Weights of a small mixture-of-experts language model, trained from scratch on English Wikipedia.
Size: vocabulary 32768, 124M parameters.
Experts: a sigmoid router, a shared expert of 576 neurons.
Training: a variant of Muon for the experts, 8417 steps.
Below are experts of layer 2 (counted from 0) of a mixture-of-experts language model. Rows are named router (the router's row for the expert), up (a neuron's input weights, with its number), down (a neuron's output weights, with its number) and show model dimensions 0-79. Each number is 500 + 40 x the weight over its row's rms, rounded and kept within 0 to 999. Numbers have three digits each.
Before each expert's rows: "raises" lists some tokens whose logits its average output raises strongly, later layers aside. This comes from a sample of Wikipedia text that the model never trained on.

# expert 0
raises: " &", "-T", "-P", "-F"
router:503382552402428498527489480513609569485532507473489540482488532472499514495492498527476525569531545513479524511526497449541484498471576539507535518470439488595500549474513460530512484563490435551461529457544476535537465429545513537468517508
up0:543426499425426442562486536406459582526417519601547521503444455472535492531544479549512536512519565569503521456479531434627451487483464437551557467489469474575574466527469503420531500552545490604503487531457488495576506432527507449529470529
down0:527494502508575509528478501528527483436573431511467511478458434555574496448498566594550463439516582549537575516482505444518450487561532462494493438554528512543474476485525486485454508479518574502505450443494497531524548490412592512539557590
up1:468488463509463533475487505457513491475466575517476514576551517547436435491463520532458567569525561489472457492418535488473509522481553504506470550543581477517468481499434455516446483490522442434473521469488483514478500462488493477482528519
down1:513503513580533452501434501427433510470513477526491581470511500568496423511484481483552449484520556513529525517535452451546471490587447470483497540480532513491582512405470491484438466460517506547488460537516512547455495558464453438472476557
up2:592464533449538433528494569517477482506491458474484472520467483453503469431439509481497495454563572475436536424434483529448556511541406525483471504452490515493605513479496478478515470555492476544412449490436490470543467538528449505455520480
down2:521517521446544503481478509483525503563532453489462554412480541493541489489511466475592449440466545516453484575470457485495460523493540451508502479463534420542511540522513555485506549479462510486472476484520448484456579503497506494529494574
up3:527476470473541422534488468538513566527511489483477469398495489495516527447481492502499509524517505549529549473483436453486470523541477479509551516483490590508511548569503481569423491554546476443562514522503499450449539540468523533550455411
down3:462554498514465514470422498528495527479478493504459427455461510467480526495458565477524491503504436581500499583475493355529554467548471518490503460592445471454527488515492496467478530451531484511551528492506476530515606509504522491592441529
up4:525517487491422522453508472481545463535392496507496494553442567510469552504493502486500497499482502447476478476459421518497495575472510527533505517513459494516450492514562437504526500395506550508456486470499445525519546509521561525445405499
down4:524503480503457417526490498474406466476487537497502473518527489484459521534522493510558560490494509544464506433581554604520508511512509484480477521532489481486571501473547511523515497487498482507485506494435550490446534502487493494468509506
up5:540463518426506551411514510544526535507556507480529457577518469516512531607442504462490491511520526531422510533529514492592548492552489477509496429464469473471461404470569494585513438476445465348495527452456532517525524553499506543515541487
down5:505493498412577439480492501540499494491466485454546527496463485501496495548432513533508485570463468528489626511486522535519457488469513546526464525502500463521429580491388506540481566542487448525530491491473438483522494481446430519565486480
up6:530457499471447477487528508506490417477522419502576470487527487518497562477484478516473526454537551548442470518469466513479554511451487469571526543552505474471495570502530406508462483485569463547453470491502505494392549595502496530505562470
down6:456512401512541519410446528560419440498549512527453473484555535522440520571536502466522526463490417504516523503484521537459452544426479550528478456526553485488531554504473505563481478569481461387447453498541460420527440482528458463528489499
up7:422450445489494498472591543494506475517454492512608558525540526572564441470446478552513493475491455440415523483543490507509470461503485560459528486562499520495431501516455483585520540428517532530508483499524467521434493419454588449461421445
down7:508438458547510511468522463516479541504538500483491439453433435516578513442443579517497470537520438429452518492529484517500504412499532500449552465564489510533569540517556446484521487455583552550499483500516522565488498433515513503587552550
up8:562548544502532549526508493488453478500477520473489538552474481543490456457458532512558494516483552543467459478522493485448437528491588491523548538556497478480576463477466435491536495523504495536476556499546535489480486538498482385517556497
down8:479493443449547455477504533510444483439535456503498537512506490492554501556476469518528430524489533441481501480492500438528572529473467472500484499522572461529539519494545588518521546555580550464509448508503420516474496478509430499527459484
up9:514560546442510556496455535507514531503489474518440547489571521503449499518503457538529543566511534555443511521541516551513532477519490472564395498513504480460504476557456507511419473430555566514495428536467509465475545471526528524528464393
down9:519521431446535518541548517455416504530509507478492507555460462487540489534494614599491421491504504560494516511484502447484458454497483535462527482569474513463539605473511537475547556531509505503497520501541548510481469396425506495557535519
up10:456385457439528460465617458643535493517592523533531501489473462521580436498496539518474537485468472534514537554514543546511447446500462487458568509577497537506578455567491517543483484451496517517490524503485427458537581444505551510515512446
down10:463493491488559548448509530525556484475531418489508587499577521462536551500522494429436538469455547469577488580530519567461493456479522475463553504440526477512493451469544465451464518391467511530475566526476488488498495496496513536531481457
up11:537514586492488515551448560487552519493570478573509528476511545448534567486507513537532446547529505502507512505491573508482529468517530448533548500550516470531490437509459450459515470461494553562510424475453528440514542546560496519514589459
down11:487474479512525558557579467512519603505568543514467487496492491526529489474520499505472529565543464532443509459457463467489501508506529483526514490530523481522495524519532504508440531550469483437583489523499518481491581495457397495464489493
up12:533481413541506511498488487477475566459430462489474570557499562496493528453495488478495404521536534508487433506521517472452523523543533494506427468539452519508540526547513478515497515468472553549492498540457483483515490525486510520580521521
down12:453495482480495487500436511508514543465608491478507511462464520461549564490467570537526467491524446452496522502600482494502420451480437527435476483460499471452498459498527543495502508511527467582431519519530465446487589536470462467563463467
up13:545495511471473486534426483527513472500568502431450485493515566532569453540495525523550497464559534454520514452493496497502488479525463467528430548464471460499482484491525584528518534514442510476521549576469556484509514539559496473498531522
down13:496548468513482551511505506492517494537474462498451524494507470491518462467550488508442598484528482468508552484502510499477465397554477468531524497550529537506536573557480477505559553515495541555491459502438509446477508531514497478455496478
up14:510530561487581485522487443521554537470454463519546445445421585520512509464499377516458551495461534474473540422548421492500461531558550532503440520503505504480502515555530524486541561562510504430389546503427562380473509524501466569488506446
down14:547495444488490543516496477525522467500521538518542452547522565446566519514507463530490594396495532478531495544529507516458485486530497492505525404537534510561454516482592497553540494484525481561426490561529598532484542506514459492521456510
up15:441546534464453566547504471410525533489557568458437529477593510498476447526576389507557564490574530551519524589483483532468532449465527520551460520471444502505596448464425560499511527527558502394491540495482464516493576482517509463545460453
down15:509490464526422465473523495531507497546407488586509563447545568519489469481505471446501533475547509434591511430532504506523548483444518495485440519539476399450547544498563450471480523528460457550494475550468474512504505467556514467501443476
up16:476457433534459532572461538467484530483540513493475560513460520505467530474638431515483520531448511489516515428498506513520416478472519514528487486500559495545531503587563532496514542532546551503468557560447452500502575486510464444505524472
down16:485465426456571536515560443480455559455459499483525472498461459450489461469410533570538486459529490538486440491492520579615556515481488521438512581492407436443507551452591508578480474490607444549536529528519486482514452456471538482454460540
up17:500484505489458480543534522475466509481398466460477538475473460487469544470523525449508474551486476410556573488452541514539536517452501498568548482491475541553508449559442526525563454520503500490490551448473563469576451498466479514547478546
down17:534517565533485508534477495430515511517566500483479509502578449519519438490487535478470444541508460460423487534462558515526479531488492570485519527550555489528507452463488486524517570525453551491508507511454518420381517552480493507468481567
up18:523478520520531523489541485586493470532483467462531512485455489494564373514470543432412514513478527509553567521530481488502483533481550533491583489513481467519476478522465492508473520503489555459493461507448459504539469518471600441504484431
down18:477513471497465427549508515485531526460583518525544539520551505563499542424517502478568538436515493457488498414533511507479477539497459474505509498514507398435563523480565426473534504453534504502498489499534513519489490532549550478542566470
up19:478535492510441455520497572423536463455462449525515495450509474473386462489507441540562500526527553526477519430513563579473477551530482514502539433577457523461643556465540504520525530481544534605446450493515481574479497534540509515547423523
down19:456504472445474515536479462487528534486482520515534485573488561519525531526533529506437526476540540579481456466534470466601535520515510494502522586488494469452449514536498488493493439507409513489435478505401523515458553530498478451423439496
up20:531534443493436443423504440472516515536496559522382501502440519528569432482505548507505530438492470519540570589498558517540541550474531542479522584492450508497588518482501516564454547492466612535458547504473494405452475502521482494507503552
down20:530452517493561468480484523457499533537499484464513472532472572543491565547503467557564534485483514494502460521505482469424442546474458465517566516613534541442482460468498530521495543518481518511464520509403506547479483549501574537545524537
up21:484569533496558420516457553520460512587555498456544433493502533487516536495456452500487529489515465491467543475529434573486504545592529547524463429486473565555492547498494513435494484538546456510434495518488458467476469546496510514547534483
down21:542397495494493515495522504548597477470455431456554575490469501510480533473554430563499545557517498496579513440467485545490536488463465501507552450462505522554526486504526448493527495466499540473451535449494470500521522436568550567515423490
up22:529513499486499498505476515591533504493444551369536489481534493507469501460542552519510558508556479510533538496543496495517522481508548504464479516475503537422575544444443443468575474507497504460566523487444489539545479458501492440517527509
down22:457542505434522552546541491513529468472510518468531460501455516508453506443580509470442474467542552488526395559462463605468516477431506528523456549447523472542542506448560517466493453506474545470522421467445556501460429501531555507532527456
up23:507460510468421500505506524476517437513541522524518522534531473477589516519515473466452473460511524512498501577559525446476524509560453532535437485450509555488507501543549438512508522497486569501488521477488454558494529506549498469459481419
down23:543501480424543461506446451435520490457501509544497460463474596487503492463505482564475532475508543475529443487564488569559501540518575500496537598495507539506471537550472475509523436438466452480533494507461531480514496531495577539522411491
up24:480521495442516536573516440546466547602449509486400475500490480547532569494527473516531447531436437465561483532476504510559572569499556492516523488425506521494529433510526487523498513496449550486463550512477500473498564471470473469454450512
down24:482510476507477470460515551496516551490529558457488523494502505493538543498460428484591492549485509485531510488522430520496555492485514573469543492511461560514484578449542519563533481574494456473449467532620492539564570583501486503503454462
up25:483496524488475495450538582399536443530472484473518482434475517558502502496518528513520503509532500464479480482506493572571515575421527546550455543498501484511456455519586489491472465533487529517554509487511494431464526489495512500457563582
down25:503503491581456483517520428490446524499512497524441438506505455475573467487561488462568549533500502505483504564516488436527635517490501437525540486527474462495490496469434469425529531551517563516572542466508554493504515479565535473503534423
up26:443558496515539515477446462595427496554488524563530472535515551480560501498562446535501506489560518468525489475552561575578506499503501523485485472486499526512505498509550552513435538421532520503510587434608487403562483492537541464559482525
down26:536445540551502433454500458491494492479607498479569477462467429511493517494537519459563449423463523508485401482464513456455474608568476529476481531485545466510544526480457487491525432532471530503535463512400517453495551525472509478548560487
up27:503464464543543434490508417463491638503500443469454523488486469511466522458467448514497531517466517479506456481519571543483447481453503515446502527487432469569530439489526428517563534511559505468498505518539509460468512512498498439502549587
down27:523441495480472515499504529525493453578455510519549523472418517484546500492525438575423450555472553448504456512481505525529475444523404479567457488487479437464541515521503465578502474494488433497445463552463445414533398490482466533527506538
up28:456450506503524415447507593491486570511437536538584543548561552539518513478484534528493530464529573540548587571509486506470492512545488442512522475500560489514522494516500571547506571470485486522506484484479488575486431462461474556526520499
down28:495510552511493485561545456507471540520523518530488572458528458505565479444504457457575494474527439479460507549457460425549474561472502545471526524506565533580547415487508495488488477467484545416519517458418528467488516472540528504471496496
up29:457440525584515477522490471470540501532490445474516569433528471569483514498501509539454540504477492498502445479537557531415531568541503556490470487538508469422534573499556556443487529461450507543525496504607536498459482496567475480505496491
down29:514500514436543515515500460474447484498562480520482490507465526525518543428501506493548528501457506507492550504528513497473558443470515513461502427510546509550516519501427513521538518446512482448524554505504422569487551454520473461529373470
up30:492595489499508442474440541602512423570434516474458551486486521534531506468437478437526450512471551449520399565513454511475431515525539491486529441537476488543434526539486450506500573477527509452519498549442512551507545498448563471467461505
down30:485555422450482494453524471551474512524515513546493437479434454549482488468495494477507530469497461534546512539545470474533495500499535526518493440514558573547467505571515426546454480526473503435540515437564502511580396557470536568524485459
up31:510546565476532540450442514521560447477456538470490559498564536437465551533503514536489543508508490538433508501523447527519554546504481551496510517536528477474554515545503421428465468536438443532531499474588506531476504488501538416527486491
down31:526532544478436536498481474531541558542541479415493580571473553531543512515565527539504432504521509495499528519501541486461471508488543509526479431475531501528503468484497489433508443398482550490501533513505511450478454523486444536440595488
up32:583512500528482474529498489475528542508600450504428479551451460496471494527549602485486553532423528496468460476472517510506528568424491537463444511419486451458511448483558529475486459504461541512537534496532531459543474511469483515503574533
down32:516544585556514517428480539523514485502532505438479496446442463479529511554491444603569511492524500518471527439513535485513589523537489470511374493546484486521501484565495468579484418567481456431470462496461451470527450497487443422558411544
up33:530520577436473487467514566463461538589472519497496459488470557509475549459490469486489540526523496525481485512560477500526481537521516549489504517451490540491486545462445403502497501499481570469394447442484462462557504514528520434517482444
down33:511510550504568540522562459387496452560467521503462543562411545540539512545443490505525488501536493472405561471458424536467513462511452486485494491429519468509496481518443530514585552481513531532514482503467483461483515542432499539490492440
up34:468525469504474483407559456446525502577474551537481475555582529554430456446488536541484500500491411435585484456407503484426507507507424456494478480499564535479472542511472477534472554556490507436512555479477462532571475465448414415531486508
down34:537511498488528571565489568526512426552521544460562494486449461529517482566522559498467486566507511491517528478457567532433479474534461561487527546462575484432415442493489515546581474447531510484462472480552570423502484522564433508552530438
up35:529461437541508447487433476516453529536533415513437588462524527558533529546510481458565513469563556504463537508510491513455488518443570482472526466498528498510523619517552513521541527542517523498494469510546554520555471512532501484489467498
down35:501549453492488496543484527500522566387539475498506492463547461533580526482579533475508524472459489449586415459492529565531456569595562481446461443472527520440502568444552563470494493462541531446477471490540464511505499462507556517532469469
up36:567485488483458441473476474465530563439483515537507515433468594471467543465549486490473483430549546503503458434517441517464520531479546532525504459553473467473466585502544527543485530478528478491398492479544492509511403461476512427499550513
down36:531430524410486427514545496571487447478482533442499468508503449529526447417461494533512540441528557427509469432433548531463495474492501501417444511548494517470465495537511430497577509479494461481450460524517444551500438478544521480505552523
up37:511478416560612467470541454541526537496579488524426499469506492497509435440565476450441516456528477573482453453476484552470484520550541517487453447430466471496579449542522542479460489503474494483514519465520443496521495509515462535472515443
down37:534560465424523510468497487480429445476448551490441512494459505483506545529541510509488505518535568460537406565537469455545485481549488460524525467494492496440437520518587553526532529481526493547435523541536492507532501476445493496565467486
up38:501460561482419499559509440441516532475524514482521451540428501476453514417475551600446494514530501454498475560521529574551559441442391490520475538494463527480542450490454545442521533475385500496498496455462533497513493540492494523488489488
down38:463449499535468518444564472478485506466520467525469436534549462533468549500410581522566564502452491553441538505460581507478501515519512462485514464538522465438547449451499504497489520478580479499475498520555416506481496379460462532485535478
up39:518503502490428506544563479433462475457518448468487458489492508539457489513551513553455505547516497500470515501500466542487543449499503526536476489497445513559467438440497458533529541493555549522440482506499492572499494477506519511469486544
down39:534534458442541525500485479545523545559494465537457522519533519435451498434445514575510505486555506513570452580463555448488541524532432449540505442519506523448479513479516494474573459536539501470505471511458517493571475473533481592503507546
up40:487492458522450500532537491499495544510489495502429513538493492449537490482584447551523554513491495481480458477485485536513540511445521517454418486407506531515460501553490507499493435492512543481508470500584439460561483410487530517512487487
down40:405469529570551481505457481509507531501489575537491479466475535534477507490508574500549519500495446484544546420516502499505490508569594474469570428458552460383592514418536574546409472461492492456511514540518551472527495549484483516459547434
up41:471515473528510536400421477552565509542544469470432436495595533538500498531444428455513546545500491428444502560434521460512493505461541478479527492495521481535545433509468500484448525478485506519486472539523562555509437498457478452486479574
down41:502513476511502522517544471481517505450435515549372465515513528559517551415485442442533525502467481550539543505502374526460470568493457449494493501514524498448495529513514471491489442479525555497489497486502528492522542458462510491470493482
up42:506468552564552500476556512548539489559481498525468538449499501554574532532457497562469546480496451537448584518531454564473507523529484495422523556491531498524515517531501531490559496496433573495494441448559488472485451500527543537438559536
down42:452487467467433535500544446493524569501525538499458497510479514492490453524436573504600514493520464480436439493486520459520476505491522530479453405480492501500548528479561528450454541515545515544489546505460535524453493488459490499509495507
up43:423491457492468509486545558535485401483535488468486535501482558514550540403535470489503552515560452546510523468547482488543447511517536479450556477468561543508471361455559490447507471457480492523548462548493517551522492506585479432454448502
down43:428580421452547457513481522491496527454534484564502455541523465483475549512503509530525580443578499567534555532514536517572489444445455484497485498456551461528566542522495511480467524450529498514528513514492442499537500470555435517475450472
up44:485479553500475590539412519594468492496527499455481449466485486443563469489462520483518486542556553534567487575466499496483535518549465501476513515457499466446479514509508492463528511488417540513495495563556493528461536497481478483451449526
down44:519522471488458450523424503508599490565514516454500550483480509504469537493577529497558420426445513436518535503487536562459486525496431439521447482537509479521560432470503473561558489479495490495457551504511553473490491511533481504534458537
up45:529454455552504457515555516560476501515489513506544525490467530466440401556552488452460449430508515509447455504536517465514514541481470489514504503514475498475476593468429504481462544544552508528487470504483467440524477611467547516522456493
down45:471635479451518534524562517534428442512574423548465452532481460524500572438474476475521554577543446468519497498552575508528443443522493498457612539478440459478510501523511541592497517509439468480489527498491530461513474462453499538485482488
up46:461474535442486518457490492530431519484485586466509519471522528498413520469490518483404428525506448470460529515555399476478573483548510476545432487501499563477458482484527522433462459539520513480512525469470506572482481491548615481468498505
down46:455582488577461494480550514534541510517488454440423565507538530452453483521496499513491482557504484511479545493527578421500526486493504564457594569533512457479480415565515516546464507495520541540485437538615509475528425508454512397511531494
up47:562519505469487477469509499544455470502467523567455504402521467484568451509514471532550475466529456475498499479484474408459445512448507465500566490502489453420528506513515437540510492503492530550501486501563540591519551536477533499501549496
down47:482523467520522481519465518425456527499501480524451457442504488500576449463564518440538575565575562492499504469490544499559497502540425486535521561466519525503588491463547563529544490448504502502503453555478557475506484486416498452524454435
up48:464490515558497487441513515464446493509452562481496454549553416545453487606523527568503519449502557488539541566549553476526455499508576542383496509475525417497479442519529505502433522540524438489518535454544438502498525489490469454543504534
down48:501557545477437540506521461501517581499448501452434458515427577593477486487489449498477550559590420496452513472563434542444494464534530550491444487523499528551548510522477523485506548509550513546465536563480501492555534565475514484592480461
up49:414492507518501442488503474451491585472555542444532493503548491472458509455568544478513483518597463489543498393481437565434466511472425508506530565599577430449530513489521496445548504522466515487435557499440527389496491451560494492494455442
down49:509497486512499484503484460524492438516422509523474568495535455527493544472415527514492522580455447460497450562512481528529549484496511449413555427525443406557575581505440448489485500535471496478524536473491523462489537500458497410571495516
up50:529588490481429511449453504507493465428506449449491534553502502437488503504576535458500457493558477504463522457515492473441567482523526450411520484532553509464440540499530512492482454539452493466518566423491494521595515476550522437539526535
down50:484492536459486520503576477475548576527499488512549435525468512496489526480404477465451575515492541486469510505545459521466497497528511466495451493406437501513442475504483455514443517457524541442502427545516523575531490450561513466498436492
up51:529562546536521489492532568528419491553485524492524534517502544544463469476505538505505500438567451562549509494536486506533580504462567533537553505519482535442533462550598537448492495512529461544432547553524562494522488479458499476447501473
down51:585448478501434490471479493556453525485487528495531472530512490524519477525455560583488520579564503538496475554495421496510475505517423462484542442537488485541556520490472539543532555551455508512556479494474458485541488435534501490444424515
up52:423528482455557428473494548444464525538435471508457491490517480519480534504521549546472498476490472539508498485452468462424549469578461574550554527468542505552457469463538420496501493482555563551498489556458490449507537495541487553513395464
down52:513487556511495502450478483424417503523441545442500492455459527526467433523518560534537507466500496496491459434462493477426520472459492433527558522493505441515452504464480491476523501558457528561487476501500526501523494483425423477550525474
up53:501440438556460491558504414450497530495519513531474403501511479593534502513490455608499490468487535504392486528634522489451528500470514459575440493494433498569446484532515599544504453502523476570515524444471522515534501522531539449504525531
down53:506469455460637499474487565479467513432481531557602518487511485481517461457439493521504452457536496496525535495488534546484502464482549501470571520486511438509499434462531431502491465539550515507589546536477504510495630529465465474554530506
up54:443449421442533427484524366553434518562459533489518488521523524540474482473472443489564452464549484504497512582530490536508498526529471469501481513455495437449541495478500520503518393520396636492527451526485525522471400446591502449567491455
down54:456470468490507507523542529481506469463459486506470530480472472561484430543493495538460421557499505443577496476473518476475481494485578548502484507468504481458490496435481442515462549544561455485470421438511455495521522475496484498446503574
up55:482432499544554476491508563539543526501513459496418513547435566540546474561453460548513517518489408500460499483480476491459482446502486434466532488516486437543474578549448469561521487481510529566487597563528581600447548507545473454494489426
down55:454532460475421457485503404613488479508549501494520534462502493476490490577502507435567454470462491423458499493484484425472585454508451448524536473481438587542517507539467541467479502430490514519530456571590493520491476457475436507474481571
up56:510541513536504486506461475535510470543506422506401416440471542525464467522473496460511524458558581532598547471520477445549490472431436499519482444471480497457556492536528427545436446482534530512519524582438489527487541480495513513502495484
down56:515542495501525473512497464511522491495494463544574502489515488535488477486477518495473505511440571482482495598510587500519528542479499566521516539476544510506570548494496473461470524463499441444481466574400472487494499517565516577537445456
up57:540523487481529481447511481472550546529552530518421547491486497454521487475502532473547495524497519540535464500532436498510511519528457541494543522575483478489528548501463523513464480530483456480465540543446465442492427472560513496448523537
down57:448526462493501508503455425498412512499463432463476496480525497569509458491524499509465478476409541497433498574411597474523572512499507507443576492446551490525583447512599532506516520524569496573443521518460517477513496504501535563516533499
up58:461412456488552439510464484508507569508509513484427525485450430502513443527574473548492461522448513524468507469498473482531507579559491499444583486529460546493504503527515538489513543477537474417478535477517504407458516525475504452514442502
down58:497498446498539531481517519509470420473503450548513485466553454487471518423497460470510545447498505509525474517552552453479448526437507534547536449451561574508550509489532511492543562506459496503545505454425527500464453528468508487521503588
up59:527510535455467486541531429521507425459540457413551467478499431462492576525494507487419478498478511537573455541476521471433501529532446470469490447521467520435498489550486503493500526507507577532577527534496465474552517547534497527436499519
down59:547459508606494460465485499587510503502467563430499498494507519529449471475496519458526603548519500475510436539488536524551489593574529541534469511517504514455441498529505438581523455601514429554536503555586512527459555419570486488490548479
up60:508477469540544521537464438506443531432517505500421429485598494450474469476529595489540480532529506473470468446551502468473461523540471463457488471463484456465508491369494525481485510507554564532506563564459561543533491465463531489539448518
down60:477528577508563497518458554531532461497530462523521487557483465483539497492593496519510512476486501511549466561483470499457497497424533469554449474435561521547510438482520463474469498501497500491544494471452557550455452490509512463487506535
up61:603487549549529476543504518531506532519546453543482489562532448539467446421537518433544523566532569615501480588438439453489462489535493545398603492471475512540473472521495493481460515561595508540528546547512476543483500514492537552491453450
down61:509511508499489488594490481539512518508548542505518466512475450567521530485480513488469502518567503433427509528553488503465438453492586537482510378544472476453492457491528477453493496525510417529445489541501513474491527453515463514490469492
up62:466535507506581543458488577511425482523452546471500449513502453476519561452529543540568549525471530542520439492536519532504473540522456451396496515501452490490476500530463386540484548522489543497476531510494469544501508455480503466467502451
down62:475527538515525445565514524513490514440503478444463426430606535520459473483422534491561466507503486517557488500489469518592548540510502490454527478509469603593503465497516514488490474439514603491508484524480467499493545549472532525469461397
up63:478483493477501547524394495486482499542431438504419462509478482574521383569458520510468549479456560470487494460508517486421537504492528488529582472550416527514444499478472513535552482433501476500556518492496508457456555514535504552544522548
down63:557517493518511505485456480524542544514511499486471617517576523485558580527556480407490552523540535524459523503460567494505480472526587521596493475451553483521556544528464481480462440507464516481451513451468547481487422486445442533523440445
up64:527445523549539448492503481511414481493429447469460539568524497515483522489501448536544533578633545472456470535519453546494555545433501491436488482430547484443482475504474442451489555424511464515548485495488475581414472482554480521413456526
down64:540506466510449483552502491570538571609475515539453470548491428478520568547505515509447471551452515537541514472465512466490440453538528503563492518514494474521555484504437550493462498569525496516494550514527510459413519543564511551522508529
up65:499580537570526542454530552518511476515523475431499439531542536474492511475512515510479478496473501513481493511450514563469482599460458459504516428486457559419531597496503549536517487535552502496501570496518513460484518430471531478531497482
down65:442491521441478525438501496528495412486469513531496592489501492554442434528455510499529432488595496580581475530555538511466461516523491526535508530449471604396491520500570515485461511506504530563487475503470469472558460481532591536465569455
up66:541496480484499518458462482490489469527534458431561539528500478493494529539525442480511485466522449469489500486511468500550487560534455527487506483454508490576572454514533516481502576496537507540508505514489573547535427436489372538486425489
down66:448556556462469487503444536482490479469438451470578510549538439531570488479467576467551497444513463537490490570470454493454556491510493454453541503520460475489527503487494500455454504468528578548472477529498528460507516464489570532424430471
up67:472507489447484587451482499494502492526508529502444484458511482472550498515548488426487542454507498568531505522465552522471474483428477542498527452496492470427441523505473492530511496493465540515412470416504528546532513481490507477459540412
down67:605520535506544469485496467471491466448456543492515582554458501537494487441556476502528470598478555534468525447536505439502466452478510500499539539527469501508545525466560539519543499504457429602484403513410554461546483491558505485560470521
up68:485471523400534511435536479546491502507451463475463522489483457492450545471524468522566523512472552424482487422441521557496598495527489564424522549590516421543521521478471484504492518489623538511546604436427476485515503500547510482421575536
down68:589506520519537516520509522538495570493516489529527480465437562534487496553494500513477554545526504452498504475471489579475587428591487504447478550571546459486465516439555425453574455559482489479554472464531484555541473503499522486489502516
up69:530467471517485526562503458520437541503530536476480507585567451502493479499501518518563498542466600436475481473546457538509492536523450507432514512502515552541479505411479463431468350493512518459472540547408475525487458547581597507492530481
down69:484563529510512494395463459443480459465488516392505453461458497520485503485495548472535564461536523468523483490449588460427479565509476515521492552484527506456452471569473487578548509435484477500462494562549532566483520580525452463515435493
up70:513497478476521505443491540442494529592475474510535494483525479506513466524425534505464489550512517524434445535447472508538521534544498578495480448469516530512461477545475489514454491499488511426475476463584486503532458493500483450550463533
down70:495429485518435483475601501522537538507527518475474465452527511507427441451498488472527567502472550474456479475418430514505569529531447533474516502514510549422443504498547466433535470461554398507547514477517522439554473560470491552472484453
up71:500511523496536532535451516511457519519522447483585465483508441449484496549495466534549491491506499472470489543511515566552486533533484423496566483537491433485499488555484506500508508530460519494546518512417514487516479502470484450463445503
down71:492550502463553426503541468598512496508493525496506486475543481496427475509527455481506539590456442579484512484545474480453558549520457461522537556534483581477553491523516560488539498489610501503536535489474492579488525434511601494543473510
up72:515489490503469461484502430513487479449518508525481563443551388508530520515548540531476505519473469490436530476442536469505485519467447536464528458555488483487488538573446546478523501542479529486510468498562527478497489494442490493468595457
down72:460463508528544523452522485497527520493567462419565473506544523500533492482533552508525503475501587515496514562485540473469462487509519498555539549480487461540463527476541454455494530527519454536513516501460504459514547555441522500510514495
up73:505461500524517512505443526490486423557527553503429520466441526512578477487482489551462445542483505580542455521477506493533549532511522482471463466469436470478447483524486436496444487482440522479541535473492460514497443403524464483505493446
down73:516440525488519459450534492557489440520524518460540541470464452520501447450521526504460541453500427489434524489547474477481495453569509513509585484521546511587577476488549460399495510513516455549537527471478467533422426549514509476590499515
up74:502524469428512477544512538596491461468461513550447481499526514518511467501528402551426449417483463553495493500473436598511593467467476493494493558415623462535483489463510551484594546498523520454471496553503480443519519450504476521492493491
down74:532487527435545442487498523517522496495518526455542472470541550494485477527484545517514444542474458491453511487495599542533456467493542510487447519588460537499480529424515472523532498557595539513540514528460495502440467467455454515458537474
up75:575547494455567542455563549467464456492519461485528474477503552477443549541509519501517551455429442520472534478493544529427426474511532586530493458491475481493450561514450438490507560442433532495403538529592484488401432430467473498461536532
down75:485502423498538556488451497463562516502474512487546482515488480529465494550478451404528517498515550513520489458562481449524507495448456463504517499509523554548583547469510488460522435448488501592450561543495499486517545441446464486516546518
up76:485438522506544535515507511505481515426519453498496428437502550512538574507463500514519462560488557445429440434492434447466469534534517495457469528478489507498472534478473550497468482497479461597471508511519486536476534462477542450469503476
down76:505538498538482554528556513513490523552442443516459488500517441527454463419491548497496535511527491528497509444481475510486471457567457491497525545511451511457476502516532468539559440526487459506492481537532493506473432485569478444478506479
up77:481443482457481453498514452494534486557554401433504481471545504485548507472509431479520520569501567592434509491446515453534497575568502574515530489520466504495507568474428526515514456495490423459480533484527432541545527555550494489478464531
down77:502460506477497514481422445494536473482534491486495412556534521511493487462545466526444491503494530522481542524426456495516479551507514438491515459515503464499481473506460452438465490509498504510502482498471542476504466500430479503523472469
up78:494449499521513513417500455470486604464497474388520462478517458532455533526494572492496526534514459544504582490503524540457474476531513509511492422467532474486502501555476445497536513581549597597490543503520452491537530518509501481486541478
down78:417502543541442526512469520508464491472469521493480537517498492484603513530462503533540541486470565536442499528528513525492504516524502536521378507427518487523448516540491471563459496480479448614457528567561563483462448474447496496536520525
up79:524486500436537467477510501508437486536541517551543530495477443503450515459500531492441477505519553576540569444501481491516539464433510513578520531497513489509497491523520505526527471500510545453487498489572438487488498386493548511502444538
down79:432442507431503507612345490557429455478474446557520470497472480481467522520568485504463587511441534528551394473530516506541451588486429531458580467513490539492518444531517559504534535561519501453467481547456544440571487525498474493492523518
up80:526496530512459434487511570461529517520521578498525456435493444512532459479483485500463525492493470502484500480473436558478418485520471437519458482448524484567402416459544493514497501555548551548466436537488432403528524508531457514479466545
down80:486497553509510412526469523526519505512488539424476526493495511466455462472584406483422444546523489509511481498459587430468464461520475451446515476453496444437406518566491466491481505468539500523456531529507452494492496526497528541552555535
up81:494502515548484523480487483529494500465532525531604411505482574544522477561531544512511499469505505534492508516501554526536457438495528497529468530517496587504511473496486517567601480486430531530453470486511526426560575571490478500426456526
down81:511555447501487500578462471539549527425515557448464461475456460558523506505484474447544444486538559444443488558508541521462554462406512535459459479510514437486498578450476484470521490551453497480515552515506543562609542509509464575474392477
up82:532443534464481525452532530553530565524510479561481557498527464545534484545537472487456549493451514449469546467467529466474444502500525514479484427477517485455588545518567537453540536541552444549478560509574496486500440519459565581440491469
down82:500527479519464462550478523468416416511528529499498500481463462526512447495526522465527575461493504460469543463514491479485545548406510523463511542483478462520580428492522515524513468504496468527500551453491518499544546547542590459404502440